From a checkpoint of a small mixture-of-experts model trained on Wikipedia.
Training: a variant of SOAP for the experts, 988M tokens, 4672 steps.
Below are experts of layer 4 (counted from 0) of a mixture-of-experts language model. Rows are named router (the router's row for the expert), gate (a neuron's input weights, with its number), up (a neuron's input weights, with its number) and show model dimensions 288-383. Each number is 128 + 24 x the weight over its row's rms, rounded and kept within 0 to 255.
Before each expert's rows: "gets" lists some tokens that make up at least twice as much of what it gets as of all text. This comes from a sample of Wikipedia text that the model never trained on. Tokens count by the router's weight.

# expert 191
gets: ",", "),", "\","
router [120  95 143 126 144  90 139 104 129 111 124 118 143 112 104  99 146 133 114  99 166 102 123 138 127 129 140 133 164 120 117 148 129 144 134 166  84 162 156 162 153 126 167 123  88  99 152 174 130 147 155 152 134 116 129 113 109 145  99 142 113 133 101 150 119 143 127 135 129 118  69 147 110 154 155  99 113 125 136 167 165 113 165  72 127 123 132 143 163 131 131 120 142  72 115 112]
gate0 [169 175 105 114 115 145 170  70 112 110 108 152 125  93 106 141 120 155 125 114 121 148 145 137 122  96 128 162 130 191 145 144 144 147 158 111 154 115 138 101 133  97 116 133 137 162  75 114 141 158 112  88 124 145 122 118 142 134 108 153 112 101 135 113 153 127 134 136 180 135 148  90 137 177 110 100 119 138 106 138 136 154 101 101 105 113 189 130 120 132 129  86 134  85 138  81]
up0 [159 180  95 116  92 138 155 101 137  90 112 151 110 115  80 146 128 113 141 117 103 109 151 158 149  94 144 166 107 118 136 139 143 111 169 131 154 132 115 114 155  89 110 147  78 134 117 100 116 118 124 114 113 159 121 111 125 139 118 110 153  86 110 122 143 134 104 124 127 136 155 116 165 174  90 111  94 134 111 120 130 125 122 111 141 129 116 141 154  93 134 107 112 105 133  89]
gate1 [126 179 130 111 102 115 138 128 151 112 163 137  87  99 137 146 119 137 103 124 174  59 133  95 149 111 134 146 185 133  94 121 146 108 135 114 159 115 150 141 165 151 184 170 128 127 164 147 123 186 148 116  98 155 153  77 127  97  84 147 113 157 108  83 117 145  45 147 130 118 114 173 122 141 100 119 109 125 105 133 116 112 108 126 120 141 153 125 123  91 122 159 112 101 131  90]
up1 [107 152 144 119 121 133 151 144 148 120 165  88 110 140 122 149 108 123 129 152 156  86 136 106 133 102 112 123 179 160 120 102 108 131 152  91 180 114 122 131 151 155 169 157 125 155 189 115 136 122 126 117 135 171 142 104 119  79  92 104  91 133  86  63 134 161  80 166 131 110  96 170 109 139 129 103 104 160 109 144  92 120  89 131 124 110 121 117 120 109 103 155 107 116 125  98]
gate2 [138 125 112 129 140 119 135 125 116 157 122 122 119 120 131 152  85 147 152 143 105 142 126 151 125 114 104  97 132 143 111 120 112 134 128 128 124 155 168 163 145 101 150 177  81 138 132  93 150 148 160 133 112 188 107  90 148 124 133 125 129  88  81 110 150 150 142 104 126 145 121 129 166 135  99 128  97 145 169 144 134 116 139  99 119 112  94  96 143 140 108 144 147  87 121 142]
up2 [108 120 101 154 135 170 121 102 105 117 120 126 141 130 131 141 100 131 167 110 137 121 151 142 112 112 113 108 148 147  97 108 114 174 129 147 101 150 180 166 149 102 121 160 110 188 130  88 151 154 139 187 106 152 109  78 158 144 126 135 153  73 103  94 146 147 121 116 110 133 107 106 160 107 110 151  99 114 155 152 129 121 157 127 140 139  76 117 134 143 151 157 139  95 116 124]
gate3 [104 116 155  97 139 115 139 114 118 144 147 139 157 124 108 156 115 149  90 142 120 166 139 130 129 126 111  67 163 133 179 154 114 148 102 151 146  99 131 141 111 162 158 169  87 133 142 118 119  98 138 139 118 128 136 131 120 119 140  95 128 137 149 113 166  94 181 116 101 110  90 181 110 127 145 111 159 140  65 122 125 112 121 130 123 114 122 114 120 118  86 154 131 114 112 112]
up3 [137 118 100 182 180 145 126 142 140 132 121 109  90 116 143 117 145 152 103  91 143  64 139 116 103 114 135 153 150 143 160 116 134 142 145 104 144 176 162  92 131 102 133 114 135 179 108 109 162 161 130 157 148 164 100 141 151 131 146 132 134 108 139 148 140 137  92 122 155 105 159 104 102 122 110 152  97 111 178 114 112 141 113 143 149 127 108 129 135  77 145 131  99 117 122 110]
gate4 [133 142 158 150 154 161 121 114 121  82 126 143 134  94 129 163 107 142 112 100 186 129 166 113 133 137 152 116 172 148 147 126 113 136 109  90 112  91 150 103 144 141 177 153 141 178 123  95 126 127 139 112 118 168 147 126 162 123 125  80 135 166  98 116  96 140 151 110 129 130 110 131 142 132 116 123 129 132 116  91 156  92 150 130 119 113 131 118 118  97  90 138 116 141 102 135]
up4 [103 140  83 153 130 114 154 148 149 191 126 109 134 119 176  88 160 122 113 161  65 107 114 137 113  84 143 123  88 111 119 139 133 109 114 183  96 150  86 123  75  81 120  88 123  82 140 139 161 128 140 106 120 155 126 115  96 117  85 153 127 130 103 122 128  89  97 113 139 151 156 119 151 115 172 121 166 125 153  86 115 129 140 115 119  98  93 146  84 135 137 149 106 115 166 116]
gate5 [186 157  77 128 135  89 119 142 154 145 149 128 143 100 154 133 100 134 128 129 131 125 134  89 146  88 139 157 188 119  71  87 129  99  98 130 137 105  65 116 165 132 165 122 166  98 105 151 125 184 150 131 139 153 107  75 134  96 106 126 109 124 117 106  95 113 103 179 135 123 149 140 113  88  96 145 165 105 138 126 143 137 145 154 159 116 159 116 110  83 121  72 140 136 129 149]
up5 [144 118 127 101 133  99  87 108 122 118 141 137 111 111 144 179 101 171  75 103 136 139 122 122 126 109  91 124 171 109 141 134 152 110 119 149 103  74 127 134 120 184 150 157 138 122 107 153 116 145 139 127 104 144 107 139 125 137 132 172 142 131 153 135 152  96 118 154 135  99 190 127 107 106 126 137 116 153 158 158 113 166 142 149 152 143 146 120 121 149 160 123 129 114  93 112]
gate6 [112 124 123 107 128 116 161 174 120 167 120 100 121 107 130 121 130 127  61 115 121 147 149 135 151 152 124 130 115 112  95 137 134 153 136 155 152 170 156 120 132 142 136 132 115 124 118 106 134 147 113 128 133 128 119 120 159 108 120 124 120 146 122 189 120 167 144 108 112 142  89 103 117 107 145 133 168  94 120 116 139 128 108 127 122 172  88 116 113 111 158 108 137 131 114  83]
up6 [ 82 111 151 116 172 128 151  92 150  79 157 159 125 163 129 187 137 128 184 132 163 124 151 141 134  85 105 122 164 151 139 127 107 114 140 156 135  77 110 134 127 105 151 148 149 129 155 128  88 108 162 109 119 138 160 182  92 110  99 122 122  99 125  55 158  76 123 168  97 106 151 137 135 134 103 144 124 141 121 117  96 140 136 138 130 124 119 103 121 142  85 152  92 123 127 193]
gate7 [160 144 139 125 124 116 120 149 145 109 154 132 126 139  98 131 116 136  97 132 114 105 191 113 164 135 189 129 117 106  97 154 140 147 140 107 116 131 147 146 151 134 160 152 126 172 150 151 109 164 152 126 104 129 145 144 146 121  97 149  89  94 153 158 133 134  60 125 148 127 154 128 138 164 115 156  88 147 120 134 131 131 106 148  92 155 160 120 121 120 118 132 123 120 122 132]
up7 [ 63 107 100 128 123 124 142  65 150 109 125 132 170 124 159 118 116 136 138 119 101  84  82 125 100 156 121 105 127 183 110 116 157 123  74 176 114 123 133 162 125 112 119 117 101  96 138 105 130 118 106 122 139 138 131 140 111 139 122 128  99  83 119 116 182 108 149 125 142 118 122 155 191 128  95  89 157 145  91 141 114 120 153 135 110 113  99 101 151 142 115 149 145 165 156  95]